Experts of a small language model.
Size: 12 layers, width 96, vocabulary 8519.
Experts: 96 experts in each of 6 layers, 2 picks a token.
Below are experts of layer 7 (counted from 0) of a mixture-of-experts language model. Rows are named down (a neuron's output weights, with its number) and show model dimensions 0-95. Each number is 128 + 32 x the weight over its row's rms, rounded and kept within 0 to 255. Numbers have three digits each.
Before each expert's rows: a language model's description of what the expert responds to. This comes from a sample of Wikipedia text that the model never trained on.

# expert 14
What it handles: Short mid-word fragments
down0:149161093134110146167081159135195074145141128115077160064152138089109134121104091158158137151114112125080164101106166106138109151146117119084120102048131097062147169164159072130102091091173118097219087118126089106138143135181133147116088187131143149166130094105141130155131132124195120111
down1:137176124149210149156140158103141102147107128095188172073123099142087136090128138160135136097183094072186174168124106164093135121148135149102142110161111126130139074091148097117103147174063114116084153134149188127183091133144105090158163159149128175131090117094138116219152136122156123169
down2:111104133136141132134111136108092156153129111142142114132169076149100144105134142131157127090157195113143127135150109150115132158155125104213081120194139098162074199173115126190149072126172115103125117190106152150105166116150117139111152085116216185146132172139163157145133199152113113056
down3:124149144100157091173075184109082145162132175156127111112174217079184097140114095096167156130141133143148153112199102202145081080100188106115163108133157136135156172118111156114134120122073114060143123145131118111110148124171159193149125112185141112121153130154160164138126102096156154149
down4:151057107140091072118088109124169088120186135131194097097146121165104132051125138127102157115170137120155161135159145138130131129095134101113081108121192113180130127151116112130182046111129140167143155128105087093045166116067088158145132107141142139104163196128134073137145162117167124109
down5:114097134091158153107086108182133128121145170108085090077159154115142148195177134088168152134091068084129138143079134132130097136145090141134113078149090120154053135160112109213180160127178156118122129102080130122081089148103135061130113157089158133149120096107150071167175110115091131118
down6:142097160128226164111139152060130148145167108120123150097138186154172124127080152153102089139133112142097136095169127081133108130143112130106101140138169079195098166076145167126125120150141181154068084122054114163097149083097122149153111122158138133192159159133078168117165112185131117146
down7:137121146121106089209142123130158096115091137122193110168128132116140189162123095146122191097179115174121129103079178142141187052116124088072102119160135097128101155134092121078113140073128113127124080113149165119098109090153168089150153084179122090131110160159074140101166127082182109139
down8:184083105181183159105117167129080143153154131216102146160129138134160121163112175114143131143133130111193159073121163139124107104087188146108108132139134085129099132170170155092147195127124102126123127143144129171095161142062150152198195155121087150110156154148140161078113180164149138112
down9:161116157139165089099134174142055092138150148087134172124139170139106161146144159147179190112136150159169103153173089121157054148194076143131062146161104152142090140129116122087105136137141103096138138129098168129117056102071131129108141164099081093139092107148092146132190166158091158163

# expert 23
What it handles: Short consonant-vowel pieces
down3:134130123159209162172173169087165144126160156146146178080085070131132144108113109144114067070183144196124108110185103173149112138135134150143143148076136143147156158123158169082141131127102079131110102106076175121148154076154110146144142145179159129134141165180176118133095097088117089085
down4:155129127080049102175111158120147110117100126111111156163095145132208103129088067147023078134068129093070104141106139108100126146104148134138103144153133106142158161121138144099128181118115129143137086066168127213136125078162128167119152131195140172116158135132113115136152116154151116087
down5:105128149113117080172177068174185139150184153134122183145139192143094145174121144138141145153071160079122106169140193122109141171100155151097164152140119121098098152089127099118128129099104105123108120101103083066089128157073102105112200157106129148132146145131081066142121088144117125051
down6:141135081160110145172107105159171111083164155127147083158077126064162079141119156141127167099177160127111083145176158188191087149141110104114112111106107118049134125040093138121146156157119141191149136078086150107187123141126148159089135080139128131133138138162135119097153128118066168147
down7:124091145172151149114114118129167079138129095121144127130093116158107133156124145130133141125129095167126092113148142151079075117108140160072226064072105137076136110071100053125127133117098113177151145124153146136145190122122105122131088088090172114089127073137141191034127098100094143156
down8:137158142124095146093153145108096187147142159093097113123103090137130063190198183164097060145128088147163145147165105160154113078129181134111104085111094102123103186176133177015110137117107123138128128133136106169100127088116181121150122131127050132129124138139127134118131140179144098117
down9:074173131114117120118144169082104130117092117103087125128188124162120168149104165142164168102157139121134148087100129042053114110159161181139101202162141160178108144084129107104154160109116170152158166083166137148082090120109085110071105124124155111151099072167140141136125168162098158085
down10:137147111129077161103070119080122054117132127150139157138071074143156130145236166025107143171130137130109178145131176118098154151138150122156120108174096129143172099098134128119142142160071124116112086111145101170103122124221133112134111142111066174146105118100112121103134111113127147125
down11:110143077108120141137138094167148078032177111130120153142135141148096116097142093132131097090164098109098119110171190127086144146124098093138230132094133091113123102139129156071153117059099127203146180149144130115145153122140116079137152134132092111078188150114150148125149118101062115172
down12:193078104170107067167159109127119170101142096153135132175126126153176162161085166133121159140121166119127110138116051143128163198177102144157111140137074133122122123194143151104104143143072157088154122110135161136162140080167128097121169107161143132176172138101186092167152160050107131146

# expert 57
What it handles: Inner syllables of foreign names
down5:120170101118181108164086103182147154086103132145176105127135147156140182143178134134111175136066172125123123153133127133136127137071135150175165156064148099131151104116122069138144145148129083197087115158132123129136107196161180135097133084182081114202113130162146211134138095155128103138
down6:124170147181071107130153080143145095108161127150181188089106132067157138137150165139114157146162135137107083129121175128136086163113149132155096133089127100056019165115115106132136133166157151177120118182145137157128169056122110113181140134147141135131160120133157172092118166193126167149
down7:138077158127103113067127152105054105136118159121086097148106133108110116138125132141143149098119145172161143119144160131091176149112131086152177153100132229128135084104049178129122136036170126115076118121160148136084165124145076107100149078101135083148176108151119183120157106121144165151
down8:135166098104089127107113123096130217127160144146126148101138120122168172135126118133039143095124144061126146125163124124096138097140112140165152172104135132049139134092115158079060063130091079127116163114143142085073204114046106166149147135116153135174148143120133140126119161158116126180
down9:177136128101103080162144128136147237089203102130122126136091098133161153133070137101084116153088126107162117070089157157106131120097151046118095144149119125084163109143099126126116144117147128155055131109153125129162151084147115090133168082175124108119099118137072110141134175123206099157
down10:147087123115154095132132108107136012207105118186090147108143167146051149091142132118152064149093125092126136194133135120136159120147094145080151108117116074169091131173110154129112125093143147141172159160117112084154120166146087115134111160080074166117103127137153097118169119074157158135
down11:147103141066165109147097113124146147103167178125077135160127096163081162133167208093113041153122104117072120175144077163122143137184152142167091120138119175130060112117143155090088050129100120116144134156174157151140149121126143164096075070113102180140147102137099148126110134129138102149
down12:126130112148080086153132120077149145090151084090103093070188131131147108020180076156160117104126130084136109145114132139093122156134134105115176153120191111143138114153131172119132082108193113173112063102136089149184084148092157103143160130128151111075148166155112137093110145073117093140
down13:193126201100146155134057159160113095081124141112132177094084156177181159132154159156116109098075122128140083080118133113139172181134121086133148196120112110142076155127118119092166142127086123129126138205101112129102156147180117122189138137171105096160070109154139112117074177118119152131
down14:071150143175111058104140151102130109091134119138203106142167123154194178083093132188090138171105084141130108212164128144121151098129203098109138115148098160164120084155138103160065129086171119121135150104112084143140086157098110122081152122138100115130067112115139162061138126120138132133

# expert 9
What it handles: Adjective and ordinal endings
down0:156095087145156092150108132113175100124116131161134105161124148092109183094136128097103099150115133110080136169137127134061078133103071082142145127094058102148145071106048115100126135127134134196141182044137108102130148138102147192176136158130107130179136086130174161130124132171170123073
down1:127137131075136087099161094169203142075142123205120069163088147134116114114141116177175126156121127124125175177082115141091164136127102145093127115123161094140093226130131132120152128128143174094150150213132083149177119161160129143129070116164120122155128199136142168145122111149108117169
down2:130202131172147102104145111174111162112112180073143068145140135030182152120119127122142087180131053138183150100092124172134132114150120151127180117167090098138150114151128156119126138143169128151063085137097175189089164104177157098092136120141103145136102121122167169125109109134103134174
down3:113070141058126103146109165137151150098151104111122143103106133132113131115112122174160119141125079099165167109161120157217094136133102089165149149062137163125111143166092073133144107101084185085138148067099178068159170150119099152122095152117105121114114169162154149185110137152212093107
down4:078160148145117156095100051131171199139146183088122150112124108117135131177118148164149093138130133122087133133175118108111143147119171139127120147098106105109040150134112134206118138201094105138112161153148097177153164105149026159092092133088120120150122123136130122135129136116178207127
down5:153104156076219160186143082085140132112112139120087128151117118130107170151156114126133181151140129137138137093166087148138109113138147185164131117113144171098181145189135144086185118124146123086143147131122207101161176126126128112153175071178157136128027145137095151134094153120156157093
down6:084137124142144137139146174138137137132102151110149155122185119102192126146067121149144186091133120120127135106087160198112200059074062134107149120130133093108156155082105084159173106065138075103101142098139131136138173135200105122082128147148119107093166118123179091180122126081172112115
down7:115169130141130139154153117175172108124062123078127153166137128160149118127103141140095113123144115124107142154058068144167099153166107135106131093125126121135071184174108095135084205151171108094098156167148186174165100072150100085146118127135159127172159054138076175097147087151153168114
down8:135091159083153114119132100094114128113154216090117141174180124067228147170108106156070095206150153140126080148106065103092116141116085114173146154113152110125132102091128119143191100118121164099122064144110142076093157137130124154130124136124159136102089151124130140103136185149158138092
down9:114149133071116114135178142107161123169128098066164117107143104126105157151168131090129112131143128079105110041138132128085106108100081178110118158150132090138084173116119070091155130075138111171112136083159124132102129118103165179130145198146133072067154210084065111143142101086131144140

# expert 50
What it handles: Stems before -ation suffixes
down5:085124125074139134139089092130204101120112085122122147132162059130097104087110117105178112112156143168116079092102171073128080092149117175189117132131114173127115057195142181160185153108167134185146124127149173188145148116101119113142161184137148165144172163138123125155134145106103107136
down6:119127097134101073143103099210164160141100129127138170103173095130132151096101045133140209138138037082130149103153156146161083164155191131183144108183105108117090141146150113150114114171136134172122143138146116112125117137081099152137140114195122060139078125160099100108126130112159095133
down7:048062169146162120088166121172195195110132162148088179108114176119178084122128100111103138172139163185100117080121104125135101119102114110100160090134168170149114128048140123120139094097066122145137095101152084131126087131110069108106112111169126135105123116152100110076140113117089143169
down8:094125155084126134107116131162071148048115207090127063173114145110135088128156130133136074167157146097119131162135135130098110137083064130087176122112162153125094053117115124081050161177146112121150096130106154147117110140134146133158150121185211166143144151123115144143103087158169113151
down9:146082142087079103089091149146121121144063102107129120116127152097102166085071133079131158131120108190131133084180130200153068123060130144113125164129129130191083160130093132121103103114072114134123150132181060171113133167192139149162132096144119161084135099154131177115114108099154088170
down10:171111131126173083105091149137106102156097131147095126143137130155151169138137150110137166120097147130093094143157088121103170202097110134125158185103097130119126050125113124141138064044062163155150153108149078117124145138103147065197124108116073206070148118109101131099161167131141096130
down11:115154164131216129142215119123172094120161141086103107103129127109145135156108159096104176099142114092161177118102107099132067088120088134111128080064152181176077089160140213156133177123182167132103122142118133066138145106134097122135097151139116106137103143115173165153091115147158143165
down12:179174144122162142119125094158155126141193143149120101129083102142103116129188130114128136145117130138151124096148172109130141070195144144133171131077067119151039139199134121092111091115112156127169095082139135158098120192154049075078127130141114152145115148126166179152143122167065146113
down13:144136160118119080137115113061134089162098091125155103155093123151122163164104067101152124098144122117193134080121093129087119146120103105107121123176181174112135151085156127108089189102112099111206132103152130148142168180137093015157135110099188117103117164110145136121108107072140172144
down14:100134146128157099121120098205091123154064132109098102102135105192102091142189166144072110171085111124160163070134099168138118169091111104110143088099168149133145128173148139159223172112119094120120094188145095106143132146143126142063158087125136163140120098094145108125101107153185127179

# expert 18
What it handles: Word stems before -tion/-t
down26:111164195062150135186187118144111118128124151187154109193115126053133167153170134218144099120123125100147097135117176090142163134156098153150091153142087098114190142143131109115120146188140118125071123140123133198093094119100114132123112143154095145131169121111156098126109155103088079069
down27:151148100123141131107121148105138134167128096107157141158137132071097118101115124141124136081160093087097149103138116089123047113091050123129153103133225134097029119113143123085171179142206175163124133071096111111118144130140127157153169082130128123102183138055138107148120141108111108114
down28:142134126075138127184189171131198113097097120142138061150167120149188146171060144116171155138107131157084081133121136113119115167120096117134104099157083177108123095121112114127110192144121110110111122146110087053139118154156147123049095123033140137157111126115157069132160161122099143142
down29:069140162088132096176153126196102110101115110139139134083136144107099138174122168076097112097141119158159165113129146134128142132133120118145090090097172130172110175087121099139166111065086076112153134152147148145139152165189181157119202136185126124051162081104158134118154183125191119158
down30:115131129128119140110118157169135158144203177120160137136154051144140128161119116130174139140161178059080089204150104078119125151119133134190121191068152132149145044090129087146128092152128144119131172157145144151147111134092166096168124108133168068122123116117150119170070134102076104104
down31:114059140112089064078079189171147105176133134139157079107146080139066189165160153155134109167138117166117092190139067076099180114110143127115132134135152146122078117105101154122111119081133123113125158133134101145134119174118180120140188075105184151126118093136153100122083171145132175138
down32:092154107101134148119115095103090122132099090164153188134178119078114116174093105056105190191095098152080124114093208150146104096131062111147129140088154134105123087123156132126116135109088193140125125105070152133161136153084146090099125104138127166208086157150161130090157088139154128113
down33:075108137106174095193094189115158137057131179155126104120130148128077113110119077085118106106180158172132081144105105133178095092120109110122102097130098097128108096072124067203158112156146069162147121117168147178119148164113134127105074125172178099110123170156131116111116097141139091171
down34:171153176110127162182141108064163179141149109093158130119147137089126106178116177209094140153113126113104100096114157166127166116121170121156133165123203123131168108064109116152165091150124150166150102119124143102057131066154108136132123088172166155148159089146151174125092108131130068187
down35:158144112093198141143116115106040141141117099169129146129128154126173181118116123088153091164096060118154134081135124120180197126157165091134159096073179168116092119181095094122079112099139119166134139159048107179141138112113157114132108159068140115121168144167107104156109138116117146072